Experts of a small language model: 72.3M parameters, 8 picks a token.
Below are experts of layer 7 (counted from 0) of a mixture-of-experts language model. Rows are named router (the router's row for the expert), gate (a neuron's input weights, with its number), up (a neuron's input weights, with its number), down (a neuron's output weights, with its number) and show model dimensions 0-255. Each number is 128 + 24 x the weight over its row's rms, rounded and kept within 0 to 255.
After each expert's rows: "comes after" lists some tokens at least twice as common just before its tokens as in all text. This comes from a sample of Wikipedia text that the model never trained on. Tokens count by the router's weight.

# expert 251
router [125 163 114 157 157 161 157 128 116 138 107 134 121 102 145 117 134 107 116 124 137 183 144 140 101 134 113 129 130 115 144 145  98 136  94 128 125 118 175 137 131 137 137 138 126 172 114 151 129 132 127 106 115 124 117 136 125 147 128 164 146 125 117  95 131 137 127 166  96 105 134 107 197 138 134 143 118 123 138 128  74 133 107 103 131  77 107 121 110 134 146 123 127 118 111 121 163 193 128 134 126  97 162 133 161  97 157 132 117 117 148 121 124 153 111 121 137  98 144 155 157 169 163 129 141 110  84  71 124 135 125 117  70 101 184 154  98 163 143 133  81 145 123 150 119 120 122 160  99 129 142  82 161 168  92 131 124 148 146 106 125 133 137 138 114 114 126 153 111 103  72 138 127 133 169 121 149 114 139 169 132 179 113 131 114 100 127 105 160 140  91 165 111 124 133 150 119 149 157 121 150 144 109 101 162 111 131  83 126 137 106 161 138  92 135 118 116 154 136 167 146 139  75 121 151 127 124 118 165 104 140 100 131 178  93 141 154 141 144 109 149 144 107  95 133 164 173  75  98  88 152 102 169 162 111  97]
gate0 [ 81 143 127 121 131 123 108  97 113 134  77 138  99 156  89 127 128 122 179 123 132 132 108 115 145 135 122 108 177  60 110  94 133 116 149 160 108 129  94 119 105 166 142 108 106 132 119 131 129 124  66 145 131 126 149 134 122 115 138 173 104 136 134 145 119 157  89 175 143 101 152 152 129 126 137 140 105  99 124 120 127 142 140 172 106 140 163 168 145 115 107 135 144 143 135 131 165 142 119 116 155 107 158 134 194 120 134 136 106 107 134 121 127 139 134 118 163 118 159  81 136 104 153 131 144 153 109 121 104 113 122 121 142 126 125 142 106  98 143 133 120 147 115 106  98 134 152 157 148  83  95 122 125  95 122 135  89 152 144 114 120 122 121 145 159 112 102 140 158 109 105  94 116 150 155 138 140  76 113 108 112 140 188 134 128 116 164 110 121 108  51 145 146 132 153 162 161 153 149  96 158 146 143 175 140 112 130  97 172 130 120 124  97 166 135 139 130 133 121 130 141 130 113  71 167 146 106  89 145 103 170  78 149 118 111 124 169 107 125  84 135 154 148  95 150  94 137 100 142 149  77  91 124 135 130 131]
up0 [123 111  75  70 106 166 121 122 159  85 159 131 118 107 123  75  95 120 170 140 104 136  93 146 160 101 142 111  82 120 111 127 146 158 127 178 151  96  94 113  94 131 157 132 154 131 126 128 143  96 128 120 151 115 108 137 121 144 132  99 152 110 169  80 145 117 116  95 125 160 129 139 128 117 144 142  88 153  99 108 150 144 123 126 135 147 127  96 150 155 132 148 109 133 141 130  84 141 126 126 159  92 154 145  80 112 121 145 143  96 144 115 119 136 130 142 135  79 161 110 129 164 125 154 142 138 130  96 109 136 103 156 197 124 128 120 140 137  93 114 169 132 126 158 102 152 149 120 133 140 152 130 116 123 114 115 147 125 158 100 141  82 164 114 168 119 125 116 115  96 141 130 147 153 162 100 141 149 122 141 125 131 131 149 153 151 125  89  99 116 126 146  84 128 122 124 147 105  81 140 108 153  84 152 130 131 113 143 136 129 153 116 130 156 152  87 125  76 142 118 149 106 105 125 111 157  67 192 134 161 122 169 106 121 145 115 116 134 137  78 122 194 137 113 109 155 130  74 171 131 136 131 142 116 118 139]
down0 [152 104 141 122 142 137 100 115 149  88 112 124 130 109 103 125 130  55 121 143 120 106 116 138 175 146  76 120 101 155 112 123 108 152 148 137 135 170 134 120 149  92 129  92 105 144 171  94 138 130 132 120  82 141 138 149 126 135 172  60  96 118 122 119 110 169 151 132 150 119 128 153  91  99 100 163 127 150 118 134 140 128 170 150 122 120 102  94 107 117 113 160 132 143 171 141 118 110 138 142 116 160 145 100 106 167 157 116 126 158 141 158 136 132 123 114 159  97 131 122 116 106 151 132 112 141 162 113 124 129 120  95 160 138  93 164 114 118 171 137  95 103 121 106 129 137 130  71 164 136 164 108 107 182 147 116 142  92 128 151 137 138 136 122 158 112 128 152 139 174 111 149 141 150 127 142 170 117 106 132 130 119 179 130 111  77 146 116 113  84 117 108 112  99 113 107 113 106  88  59 176 144 113 111 135 132 142 107 107 111 136 135 160 142 153 142  92  93 122 106 138  87 167 101 169 149 156 109 120 121 127 153 127 122 100 136  88 107 158 123 124 103 135 153 162 137 118 154 169 173 120 142 137 117 110 113]
comes after: "\n", "-", ")", " information", " Preced", " Succeed"

# expert 142
router [122 143 102 143 137 140 172 129 122 116 115 154 146  87 150 138 124 165  92  92 129 147 149 102 108 127 135 119 108 103 157 127 131 125 101 126 141  85 198 140 118 129 120 125 133 148 130 170 153 130 161 134 129 140 108 139 118 117 121 148 141 121 127 130 136 170 151 179  91 121 147 108 175 154 133 144 103 139 117 129  78 134 112 130 111  94 125 120 125 145 129 140 143 138  93 124 156 203 130 134 106 109 164 119 141 125 131 150 138 117 132 108 113 119 110 128 107 100 121 129 153 166 163 128 148 110  88  74 116 150 103 141  75 102 165 168 101 149 151 108  85 151 111 163  72 112 139 156  89 140 131  98 148 163  70 122  96 121 118 151 135 114 119 133 136 149 122 132 109  84  94 118 125 152 158 111 137 127 172 201 104 148 124  98 111 139 138 120 133 122 122 183 109 122 128 169 154 141 153 126 128 155 112  84 150  86 142 100 156 139  96 179 120 142 108 125 118 120 131 155 146 148  84 118 141 135 151 135 141  95 124 102 135 146 107 134 155 137 153 141 136 140 142  78 134 140 163  94  94 133 144 127 139 175 148  93]
gate1 [125 145 146 120  85 159 119 130 166 125 129 104 147 172 127 120 130 162 140 166 151 108 114 183  76 108 103 104 119 115 154 134 105 120 118 149 113 129 123 134 153 142  96 139  85  90 159 124 150 127 120 126 116 134  83 116 148 146 130  92 137 117 115 110 111  81 110 114 109 135  97 137 136 105 111 148 128 118 144 131 113 131 149 140 111 111 141 138  81 175 122 163 131 123 134 144 153 126 180  97 136 123 152 140 158 117 138 124 109 133 142  94 168 101 157 138 131 155 139  96 103 107 110 113 130 119 151  83 119 143  88 116 122 168 158 193 144 129  99  90 123 119 143 138 121 118 139 111  99  82 135  77  90 143 156 110 136 140 119 127 123 121  97 114 154 128  96 122 191 128 129 110 104 130  93 154 113 111 120  93  91  66 160 105 166 133  90 159 122 145 133  74 139 127 162 135 156 166 143 139 126 104  98  93 154 152 146 127 147 121 137 167 148 164 127 151 103 138 143 121 142 131 105  88 133 104 103 178 173 162 129 149 159 106 148 165 142 112 158 163 122 114 129 109 164 114 119 161 103 139 122  94 140 165 125 152]
up1 [ 93 119 123 124 148 158 136 118 112  95 153 121 103  75 133 128 125 100 108 166 146  71 150 112 143 124 183 128 145 126 149  98  83 135 137 132  96 124 122 111  99 103 110 144  87 109 142 112 146 136 113 116 159 163 187 124 129 121 125 129 173 160 132 127 123 128 129 148 117 120 143 163 184  91  99 120 131 143 146 150 131 143 173 139 151 138 136 109 135 108 135 135 129 171 121 132  92 138 133 127 126 111 141 115 137 120 164 156 134  79  60  83 133 103 154  72 148 154 149 180 163 137 118 151 131  97  97 162 102  98 127 166 141 118 129 100 158 153 129  84  88 168 123 121 101 141 111 143 121 124 108 115 139 151 168 152 118 107 141 174 132 163 136 122 138 155 111 159  99 106 121  89  98 126 139 126 117  96 185 120 153 152 120 132 122 104  84 121  87 131 140 156 112 141 139 169 117 121 116 116 108 109  99 127 185 127 120 114  98 138 115 140 128 108 108 116 101 126 141 119 158 159 136 134 157 127  89  81 102 123 162 165 136 148 152 132 128 127 142 174 147  81 133 136 113 117 104  99 114 152 149 118 161 141 140 129]
down1 [129 113 108 151 140 163 138 132 145 154 115 144 147  99 171 160 127 141 106 120 120 169 123 113 126 169 137 157 117  99 104 110 147 148 147 147 120 135 110  99  91 140 129 124 179 157 166 139 152 144 128  93 107 135 197 123 139 120 109 128 124 120  90 173 110 120 109 139 129  92 112 133 165 145 118 119  92 122 141 104 111 108 141 139 171  84 159 142 153  96 130  94  77 120 169  96 125 117  97  94 152 121 169 152  98 130 136 155 133 105 126 116 117 107 107 145 128 133 105  76 128 152  84 126 149 110 135 176 158 114  94 188 156 144 144  95  68 117 123 112 137 101  71 165 134 149 122 107 130 126 125 139 155 105  63 155 143 133 115 108 145 111 148  77 118 141 127 146 146  92 105 135 104 125 125 171 117 123 111 105 142 138 143 107 156 156 172  77 137 153  98 126 134 122 154 110 136 140 104  95  92 138 137 147 135 163 106 148 135  82 161 105 155 128  82 142 138 117 136 119 155 113 122 153 102 160 111 116 150  93 145 144 120 118 128 123  99 135 139 116 141 116 119 151  94 122 115 121 126 166 175 160 125 126 143 140]
comes after: "-", "\n", ")", " information", " •", " (0)"

# expert 189
router [177 158 121  69 178 120 147 129 116 117 162 160  81 139 147  70 138 186 173  99 144 132 125 150 130 145 150 130 113 153 151 129 109 115 155 142 125  74 128 153 100 141 109 144 133 137 120 144 132 118 128 152 102 135 108  84 104 126 140 146 141 121 137 139 153 132 127 170 114 142 145 144 154 135 136 155  96 149 112 138 164 134 150 160 109 145  98  95  54 138  80 159 145 134 117 111 127 150 117 118 134 129 106 117 115 176 177 143 140 101 141 149 173 108 109 146 157 127 119 175 114 167 115 126 146  95  69 102 135  95 132 104 108 124 134 106 114 148 122 133 167 138 134 148  94 105 132  64 133 119 141 117 135 175 126 153 146 137 141 170 118 103 146 156 142 119 186 135 136 132 116 113  97 101 133 140 141 108 121 144 113 148 140 116 133 138  94 132 112 135 137 180  84 122 104 159 131 124 134 113 146 135 105 118 126  91 121 117 101 159 121 139 139 130 170 129 144  87 131 118 147 142  65 135 126 159 151 191 133 131 109 110 157 119 125 137 131 143 149 158 176  78 149 133 125 129 148 113 159 130 147 110 138 126 142 129]
gate1 [152 132 132 124 102 111 170 109 147 155 134 152 140 124 156  77 133 138 127 101 139 163 175 107 118 118 105 136 130 146 156 170 109  98 131 156 143 111 118 126 103 156 126 169 104 150 106 143 111 158 141 105 153 177  81  92 117 144 171 129 147 164 116 144 138 165 118 145 108 116  90 131 144 142 118 160 140 112 136 117 120 117 123 114 142 109 146 106 113 162  96 136 141 143 131 107 142 170 141 115 163  67 125  92 167 148 125  97 146 125 153 135 133 161 136 118 152 116 119 131  67 131 158 116 146 117  67  94 175 142 125  78 108 107  96 112 138 104 110 115 118 115 144 150 103 149 115 114 146 163 112 156 169 158 129 141 126 148 150 128 144  73 127  99 149 135 158 162 125 124 129 137 144 109  82 106 149  90 122 142 128 135  77  97  87 101 113 117 146 147 131 110 110 156 118 108 138 145 140 158 174  92 127 116 150 143 143 115 151 144 121 128 173 137 163 122 179 106 166 107 108  97  92 145 114 118 168 155 138 141 118 109 100 113 109 155 134 175 120 155 174 103 121 106 125 144 100  97 126 110  97 141 151 153 144  99]
up1 [110 109 111  82 134 124 154 136 149 140 125 111 128 133 123 123 135 176 127 106 130 114 156 131 141 109 112 167 140 134 105  97 105 112 112 104 111 117 122 215 123  91 119  69 117  97 112  64 140 134 170 156 124 116 130 139 155 135 117 122 141 122 159 140 141 124 125 145 144 151 141 153  95 102 113 118 128 130 140 147  96 174 160 102 102 123 154 146 145 124  93 112 122 138 112 120 184 127 157 115 170 113 154 109 142 151 146 142 126 102  97 160 100 119 163 140 159 163 137 128 136 107 109 142 145 152 132 138 111  36 114 125 143 171 127 146 156 112  92 141 133 106 173 128 112 118 138 135 116  98  83 142 152 115 106 132 162 128 107  92 152  85  98 120 138 154 129 138  99 124 128 136 128 136 144 103 119 140 152 120 112 120 141  98  92 116  88 161 127 148 108 142 190 153 112 119 164 115 118 114 122 127  97 142  99 105 124 147 119 145 103 159 107 100 144 139 110 113 105  70 152 150 128  93 126 172 126  79 154 140 125 168 105 109 159 128 129 144 163 167 141 126 129 146  92 147  96 143 181 108 110 146 169 128 140 129]
down1 [134 191 104 147 110  94 168 115 161 140 125 148 130  99 151 105 108 131 131 156 121 149 151 140 152 140  52 169 133 100 157 127 148  82 128 128 125 113 142 128 162 108 139 158 138 144 110 149 117 123 134 109 168 146 151 129 143 116  82 113 155 145 155 142 143 114 116 118 107 106 104 126 129 121 169 129 126 109 112 129 121 153 104 113 129 116 143 128 120 144 114  98 130 149 125 125 107 142 138 176 116  70  89  79 184 113 156 107 113 171 144 123  91 132 124 135  74 107 122 112 150 125 120 120 152 116 132 140 111  79 113 109 119 101 129  96 141  91 125 145 187 110 138 116 161 128 135 117 116 168 108 141 130 150  96  79 157 154 145 118 149 131  91 117 155 111 132 134 136 176 177 136 111 161 128 130 116  98 142 112 114 177  89 106 134 135 114 129 149 132 132 106 117 164 128  93 128  85 124 115 104 141 150 107 144 148 133 113 139 141 146 113 145 113 147 145 154 133 158  99 121 122 145 151 128 142 138 147 110  99 135 114 163 121 150 109 116 184 140 102 134  95  87 108 127  65 187  94 172 147 103 142 117 130 136  66]
comes after: " ", " |", " 0", " —", ")", " 1"

# expert 226
router [109 132 147 103 150 136 119 136 126 163 163 158 137 118 163 106  86 124 158  80 145 133 123 141  90 104 134 112 114 125 116 142 111 122 126 118 169 109 147 123  99  94 136  82 101 124 136 111 130 138 173 140 127 169  89 171  99 139 137 173 144 116 157 123 121 140 126 154 150 123 119 150 159 126 145 122 125 132 119 133 126 146 105 147 143 159 109 145  59 104 117 145 171 131 101 118 104 146 141  83 106 131 150 133 150 142 160 150 155  82 139 108 169  88 152 155 117 122 129 126 133 101 119 125 167  88 106 132  85 121 121  86 116 108  98 128 134 150 140 152 133 182  97 148 122 117 131  74  88 132 139  75 160 130 112 153 107 117 153 130 104 119 107 123 133 157 134 150 141 121 151 124 144 145 149 177  96  99 123 156 108 156 157 125 131 151 146 127 133 128 136 193 179 111  83 187  95 117 161 107 167 103 113 118 107 104 109 132 121 122 113 140 106 107 154 110  91 128 156 134 134 100  95 127 148 120 143 132 118 128 152 134 204 174 114 134 153 172 134 128 145 120 138 175 118  87 143 106 129 117 134 129 129 124 107 155]
gate4 [133 130 108 143 170 172 111 171 165 102 133 147 164  89 100 141  86 171 153  84 153 111 134 151 132 140 113 137 140 166 138 114 112 149 120 117 205 116  86 123 131 147 156  86  87 152 132 140 100 139 130 172 124 131 119 161 120 125 158  96 146  98 117 147 112 135 126 171  73  80 123 124 129 122 166 107 117 121 106 164 120 166 126 133 146 147 130  92 122 145 116 154 150 113  62 130 125 142 138 125 120 140 147 169 174 112 133 131 134 161 142 118 126 126 159 156 157 161 140 136 103 117 123  94 130 112 141 119 156 117 135 115 126 133 159 121 102  88  80 146 107  77 133 141 135  92 168 108 166 118  94 112 125 147  92 111 112 145 136 137 136 142  65 129 141 140 129 146 118 153  82 145 112 133 135 175 150 112 162 139 100 136 147 109 100  99 136 116 131 135 108 146 152 128 121 163 107 113 125  93 115 138 130 136 135 170 106 116 108 144  99 140 112 138 105 125 148 119 118 168 153 118 151 113 105  98 152 119 130 125 160 126 152  95 126 155 133 117  96 125 154 118 147 104  93  89  92 104 102 127  86  92  87 133 170 142]
up4 [110 121 135 139 113 141  62 147 136 134 139 120 130 117 104 162 115 142 142 113 145 127 144 122 138 133 125 118 108 152 136 121 151 105 119 153 115 129 169 146 147 117 154  92 116 149 173 135 107 143 144  93 144  83 125 114  90 160 143  98  67  81 139 122 110 134 113 128 137  85 159 104 125 189 116 126  99 138  87 109 170  97 128 118 158 157 120 146 125 107 137 103 150 123 161 135 135 104 173 134 181 110  99 127  87  83 147 111 134  84 136 115 136 155 103 103  92 131 118 146 139 133  85 133 126  90 143 121 165 152 100 144 139 102 129 157 105 173 136 178 161 127 149 109  91 194 127  98  68 154 132 136 122 107 130 138 159 123 111 154 113 106 162 127 119 122 115 122 163 182 126 150 105 113 118 108 150 106 117 156 149 141 145  99 142 119 136 150 150 159 192 142 132 130 129 117 127 136  96 135 111 132  96 120 139 108 101 116  91 100 163 150 156 141 139 113 142 148 146 116 105 140 128 162 130 113 174 119 107  73 156  87 154 129 135  92 101 129 119 134  84 143 102 117 140 141 171 148 116 129 122 101 152 123 147 128]
down4 [144 114 105 171 116 133 153 159 118 133 134 130 123 134 143 119 104  98 122 137 122 168 149 136 134 182 154 141 129 114 132 137 116 153 131 112 113 108 141 111 192  95  83 124 143 144 147 126 188 134 156 139 123 104 163 146 126 155 107 122 126 115 144 131 170 159 119  85 129  98 132 122 123 108 139 112 127 154 135 150  70 179  92  83 163 160 109 120 147 125 136 124 114 108 108 156 133 159 106 121 119 103 128 127 111  92  99 109 101 142 157 126 142  89  93 145  91 148 179 143 129 127 159 135 112 112 102 102 133 132 140 151 153 128 165 132 130 140 142  96 135 127 161 111 151 153 122 165 112 141 114 126 120  75 128 145 141 146 142 126 150 149 127 119  92  98 139 103 101 124 121 118 136 102  68 114 132 144 109 154 161 115  75 108 130 143 135 144 107 110 112 114 164 124 111 168 165 140 144 144 141 137 128 109 136  87 112 127 102 149 154 117 131 136 164 155 146 176 124 130 150 102 115 148 127 136 126 120 114  98 142 108  79 100 135 122  56 101 149 135 123 147 125 129  13 147  70 117 115 144 148 115 143 115 151 142]
comes after: " ", ")", "\"", " list", " —", " Racing"

# expert 62
router [155 131 146 130 137 155 137 116 117 138 103 112 155 112 191 115 129 126 143  96 224 113 135 120 127 136 151 132 142 130 122 140 144 114 145 124 137 119 117 128  96 117 122 116 134 155 154 152 154 107 148 130  81 142 121 131  86  99 155 149 131  68 129 141 125 103  99 149  76 128 145 105 164  92  96 121 123 136 105 116 118 134 148 159 151  89 129  97 106 171 113 171 123 106 106 143 140 103 169 140  82 104 135 104 140 132 117 135 155 101 116 123 147 106 166 143 140 128  86 158 126 150 143 139 122 136 107 126 127 121 142 108 135 124 163 162 105 136 149 120 121 135  66  92 129 107 122 121  88 161 126  94 131 149  84 153 160 129 146 130 139 140 122 157 125 159 192 154 155 132  96 148 129 137 114 165 123 112 177 137 146 168 150 139 160 129 133 134 113 130 109 138 106 133 142 138  96 130 145 138 146 167 105 160 140 115 102 100 148 134 159 137 118 151 141 105 132  97 167 100 144 169  77 132 168 118 120 204 123 113 155 141 158 149  91 152 174 135 167 163 160 126 137  87 147 115 137 128 112 133 138 118 120  86 144 125]
gate1 [189 146 103 119 101  98 147 125 146 159 115 147 136 131 151 149 114  97 153  94 163 137 151  63 139  80 122 159  94 130 154 163 147 128  77 111 152 137 145  92 137  96 101 122 127 151 100  89 135 118 127 146 122 122 186  81 137 130 176  89  92 133 102 112 153 100 169 158 156 126 148 142 140 129 148 122 141 136 105  62 114 100 170 100 155 147 129 128 139 137 164 124 122  95 125 159 142 127 169 132 155 158 124 112 124 120 135  92 162  91  98 153 121 148 127 113 114 115 145  93 146 150 130 112 124 118 103 151 139 144 181 151 123 121 134 116 111 167 114 104 150 137 130 129 120 140 151 155 134 177 108  78 134 122 103 112 118 125 148 102 117 135  83 105 136 145 128 110 128 101 175 106 136 141 104 116 150 126  94 129 143 151 139 130 110  86 109 138 104 145 156 181 128  98 121 156  91 142 131 124 120 117 161 132 149 124 113 119  98  93 121 162 132 114 140 104 121 127 169 151 129 133 151 113  93 109 131  97 149 127  97 164  83 129 143 105 144 136 113  92 142 124 102 152 122  85 200 127 128 134 151 144 150 108 133 127]
up1 [145 124 121 122 142 130 113 107 131 102 146 140 119 122 187 154 147 126 125 138 164 140 173 154 116 164 165 125 137 146 114  98 180 124 148 115 143  74 120 156 146 140 153 124 129 122 128 147 146 153 145  59 105 146  89 122 114 118 108 122 100  80 130 167 143 102  83 132 145 127 108 117 167 137  46 142  89 126 113 123 104 129 116 141 139 155 123 130 129 126 118 159 127  61  85 150 138 121 129 161  85 104 129 168 101 170  69 126 122 112 129 157 139 130 146 129 128 138  93 114 160 144 138 124 131 112 138 127 110  92 135 147 128 141 143 125 108 107 114 145 130 119 110 162 100 138 140 122 147 132 190 130 149 148 124 144 144  90 118 102 121  83 101 118 116 131 153 144 108 121 144 129  92 114  91 139 113 112 141 194 146 139 149 120 137 125 122  97 108 185  96 167 154 134 191 123 129 160 177 131 132 132 123 130  96 135  96 119 150 119 131 110 129 120 102 133 136 113 153 113 140 154 103 131 114 115 118 108 114 125  94 159 180 146 154 129  89 137 151 111 128 107 146 109  92 114  99 127  91 130  75  90 146 100 112 141]
down1 [140 116 128 116 104  52 125 135 141  80 111 136 120 145 155 117 126 154 119  85 113 105 126 132 144 148  98 184 151  88 115 127 139 132  82 131 138 114 153 173 109 139 112  90 129 123 126 128 118 129 120 123 123 124 117  94 168 175 115 160 131 126 114 103 125 133 166 114 119 104 100 152 140 128 144  89 144 125 121 130 165 127 140 147  98 144 165 156 125 143 134 107 135 135 130  99 117 130 124 155 102 123  87  91 127  98 131 149 141 135 100 118 129  92  96  98 117  99 122 152 154 148 145 122 112 173  98 128 172 103 176 170  94 145 146 114 110 137 118 156 147 196 120  83 200 134 142 110  90 120 114 112  98 105 169  98 115 102 131 149 137 181 117  86 127 142 129 132 100 138  96  93 161 115 142 152 151 120 116 121 137 115 137 134 105 124 137 150  72 132  96 156  78 125 169  99 149 160 118 130 181 155 130 131 137 137 121 138 143 126 123 177 138 100 129  94 165 138 117 125 168  85 133 125 141 100 147 125 119 119 140 157 103 128 100 135 166 117 136 158 132 126 107 145 128 180 157  83 123 160 151 137 114 126 109 133]
comes after: "\n", ".", ",", " He", " where", " he"

# expert 71
router [131 121 153 110 130 179 140 169  66 159 118 141 130 115 201 101 110 152 133  58 154 149 135 113 101 122 104 114 101 125 162 145 117 153 115 121 119 129  91 134 111 146 123 146 137 175 127 132 166  94 152 128 118 146  96 146 115 145 156 137 125 125  69 173 165 129 127 116 121 102 166 167 145 147 131 137 100 121 115 106 119 136 119 125 146 136 136 131  92 141 119 131 142 124 160 109 118 153 105 112  96 105 152 128 133 148 120 130 146 107 102 131 137  80 134 162 144 119 126 145 129 141 177 118 136 113  76 115 105  94 118 109 108 103  92 133 116 144 148 140 112 138 118 118 120  93 136  97 120 132 133 125 156 140 103 119 128 127 110 128 135 160  97 140 117 147 146 146 105 135 121 142 128 133 131 197 105  92 166 131 108 180 163 123 147 120 138 119  65 122 183 136 140 113 105 120 126 114 141  77 171 145  55 162 154 119 116 103 124 106 134 149 152 144 150  99 116  87 146 150 163 134 103 135 133 142 187 155 124 115 151 114 148 144  88 123 172 129 133 116 183 127 136  75 132 163 131 130 137 103 149 133 137 115 128 156]
gate0 [ 98 172 116 105 144 106 127  46 119 119 139 133 155 147 132 156 122 118 154 138 153 177 116 105 129 144 133 113  84 110 117  77  90 133 122 147 113  72 149 102 135 112 124 113 159 113 130 111 142  95 125 169  86 131 162 104  92  99 110 123  92 114 123 110 154 117 117 125 115 181 130  99 120 114 123 151 131  90 140 123 139 127 152 176 132 132  95  96 139 144 164  77 109 125 117 135 119 137  74 122 111 127 127 160  93 113 134 151 116 110 150 155 121 130 167 130 101 138 138 123 127 119  91 126 119 150 136 126 146 131 107 152 133 138 131 176 162  98 112 100 115 149 152 143 144 143 169  99 131 120 106 121 106 151 102 144 111 167 113 158 124 135  97  87 139 141 146 133 103 143 107 132 125 103  94 142 110 118 151 170 117 159  79 164 109  95 154 127 169 125  97 121 135 122 143 157 119 121 145 132 123  98 150 140 111 169 144  96 108 122 160 121  97 127  81 148 117 109 122 121 125 138 168  72 112 127 159  61 131 146  96 146 154 146 138 112 147 117 114 168 119 144 101 132  92 116 133 126 150 123 147  50 108 136 138 168]
up0 [108 117 153 100 145 146 107 151 140 107 128 167 115 154 141 105 144 142 164 116 118 144 105 119 114  79 122  89 122 115 111 104 171 155 134 138 131 163 131 189 127 125 143 131 105 110 130 108 116 114  98 182 163 122 141 163 106 143 105 157 130 104 120 142 127 119 141 145 119 126  91 104 120 101 145 130 128 114 120 134 137 114 151 130 104 105 125 120 109 131 109 130 136  96 118 148 149  97 153 101 130  71 162  90 118 149 137 143  96 127 138 145 169 146 143  92 146 128 128 112 149  85 116 112 148 131 148 145 120 106 157 113 103 138 102  77 145 129 152 104 124  92 141  97 109 110  90 147 127 159 144 113 176 109 154 146  87 107 127 145  90 146 125 130 105 141  82  68  86 101 155 125  97 118 127 113 166 116 144 171 156  88 130 158  89 138 141 115 187  64 140 157 108 182 172 131 127 125 129 151 124 111 109 125 117 117 141 158 105 116  99 130 145 137 137 110 151  82 124 104 124 107 170 159 119 114 147 124 165 141 158  96 148  95 101  76 155 114 103 109  86 147 140 148 118 138 151 126 122  90 127 174 167 119 113 138]
down0 [125 141 105 137 161 136 167 154 153 171 132  90 123 154 121  92 145 163 132 122 109 115 130 141 116 132 150 127 128 132  87 112 122 149 120 107 102 108 150 178 168 156 156 113 117  78 101 150 116 107 131 121 134 113 120 122 111 112 128 117  88 144 129 143 107  88 135 124 104 118 155 109  86 106 119 152 149 138 106 150 146 129  99 144 121 127 100  95 119 154 125 112 129 112  94  73 126 151 179 125 125 139 189 145 128 105 208 135 142 101 106 156 162 111 169 133 101 139 111 147 191 147 100 134  75 119 180 122 131 122 125  91 140 121 156 118 100 113 118 109 133 132 118 156 133 133  96 163 103 180 156 101 164 130 115 113 157 176 134 134 101 118  88 132 137 132 105 102 154 121 116 134 125 106 159 155  93 129 107 175 106  91 130 178 112  94 129 108 102 130 130 128 136 170 149 133 153 127 150 148 123 126 138 127 123 125 160 152 106 132 143 118 142 116 100 100 132 141 104 155 124 105 172  89 107 153 148 144 133 123  86 114 155 130 103 160 169 143 105 108 104  93 166 102 133 101 137 126 129 122 152 107 143  95 183 108]
comes after: ".", "\n", " =", "==", " ==", "==="

# expert 104
router [140 115 142  99 158 156 142 173  63 146 126 146 131 115 191 129  89 153 158 101 175 148 134  86 131 136 137 104 101 115 180 151 114 135  85 120 125 126 111 129 111 130  95 125 151 164 147 152 174 109 112 134 130 119 111 150 128 141 134 167 147 130  94 147 154 134 111 132 126  80 159 152 148 170 156 157 113 129 121 125 135 131  85 125 123 146 126 149  62 144 114 139 141 149 147 105 108 161  92  84 122 115 132 140 102 164 165 130 135  95 101 139 131 117 112 160 132 109 140 124 114 136 169 111 146 119 117 125 129  78 152 105 121 133 100 163 114 167 165 115 118 158  69 131  95  88 115  94 107 168  86 102 172 129 109 108 127 112 105  87 125 160  89 143 114 133 149 119 105 121 113 164 118 127 108 162  99 114 152 149 109 168 144 112 157 132  95 121 100 143 180 116 153 129 143 119 129 141 167 114 163 142  82 149 139  95 123 101 112  81 105 125 153 128 148 102 102 114 136 120 134 114 113 145 123 135 174 139 124 110 119 108 144 158  94 114 167 102 135 100 170 127 149  94 131 150 136 136 134 126 131 124 122 121 105 123]
gate0 [132 139 101  94 159 126 117 143 119 116 144 136 118 123 112 138 133 122 125 115 157 145 130 136 134  98 178  89 110 103 123  88 111  91 123 149 138 123 118 127 124 138 106 122 132 112 132 174 140 119 122 198 165 139 159 148 107  64 136 119  92 137 109 108 106 166 128 107 124 138 139 143 112 103 168 154 122 132  79 103 173 138 138 148 140 105 115 134  94 181 123 148 168 130 126 141 129 128 173 156 148 149 168 145 122 191 150 130 154  90 128 121 143 144 109  75 134 102  73 144 142 113 137 107 115 111  97 115 103 107 145 124 127 149  92 127 102 150 124 140 113 127 128 120 155  88 115 152 119 117 122  84 173 120 129 172 100 106 132 123 133 114 125 149  99 155 116 119 139 137 138 123 101  95 134 148 155 143 110 132 153  89 147 119 100 144 140 138 119 119 157 141 135 147  80 149 124 156 150  91  98  95 117 122 148 143 119 115 117  97  98 148 129 168 140 151 109 118 103  85 106 122 114 109 200 162 151 123 176 123 136 114  83  89 152 172 124 127 126 113 166 137 115 124  82 145 146 140 174 108 133 191 168 132 137 130]
up0 [143 127  79 130 119 130 111 137 111 124 105  98 150 106 133 142 176  86 137 187  90 143 142 150 150 158 108 147 109 119 117 109 133 111 159 120 161 127 119 143 160 144 102 129 122 126 137 111 138 100 124 167 105 112 143 121 106 104 181 123 118 117 143 143 121 116 116  99 100 124 115  99 113 116 129 107 104  92 124 124 121  79 132 120 116  89 131 171 125 102 131 109 114  89 137 112 114 145 140 101  90 166 120 123 138 114 115  89 117 155 146 127 110 152 104 131 147 116 158 149 156  98 121 135 118 157 113 134 114 168 153 106  71 174 123 123 115 167 137 126 134 130  82  93 133 111 172 137 106 143 141 128  98 145 109 123 129 116 150 131 128  92 156 130 133 128 134 175 143 102 127  89 132 161 143  89 156 142  85 103 128 155 138 111  99 152 104 149 151 120 171 145 144 116 162 151 124 131 140 124 142 138 155 126  97 110  96  87 122  63 104 123  92 120  86 139 183 147 104 107 127  99 125 113 116 143  89 142 160 125 156 145  82 165  99 168 171 113 143 133 145 132 201 120 156  96 174 116 130 144 132 164 130 113 184 123]
down0 [119 158 118 131 102 115 127 127 141 100 113 105 130 156 123 144 128 162 118  95  95 164 132 129 134 109 143 163 101 155 128 158 107 136 137 183 104 160 132 127 134 139 126  97 134 121 123 110 104 110 115 155  86  76 141 152 118  96  97 110  85 102 142 151 117 178 138 126 171  89 126 149  81 132 126 162 141 123 126 187 162  91 125 137 116  80  93 104  68 112 125 116 139 136 152 129 133 122 152 146 105  98 117 152 138 136 131 115 158 105 135  91 119 154 115 152  98 142 125 159 131 135 134 112 133 106 124 122 175 127  94 127 126 143  85 152  97 123 135 126  99 119 106 183 167 132 116 159 114 118 137 125 170 132 125 155  88 104 143 136 126 117 112 118 154 119 160 126 148 101 125 154 144 120 124 113 132 150 135  95  91 139 122 143 138 121 108 131 114 147 181 100 145 132 101 144 130  96 142 105 137 110  70 128 127 178 122 131  90 108 108 141 130 134 146 102  97 144 163 172 137 123 177 134 155 133 188  88 165 148  93 176  87 136  93 112 181 116 128 102 151 119 103 144 147 129 182 168 149 103 130 106 139 142 139 126]
comes after: ".", " =", "s", ").", ".\"", "\"."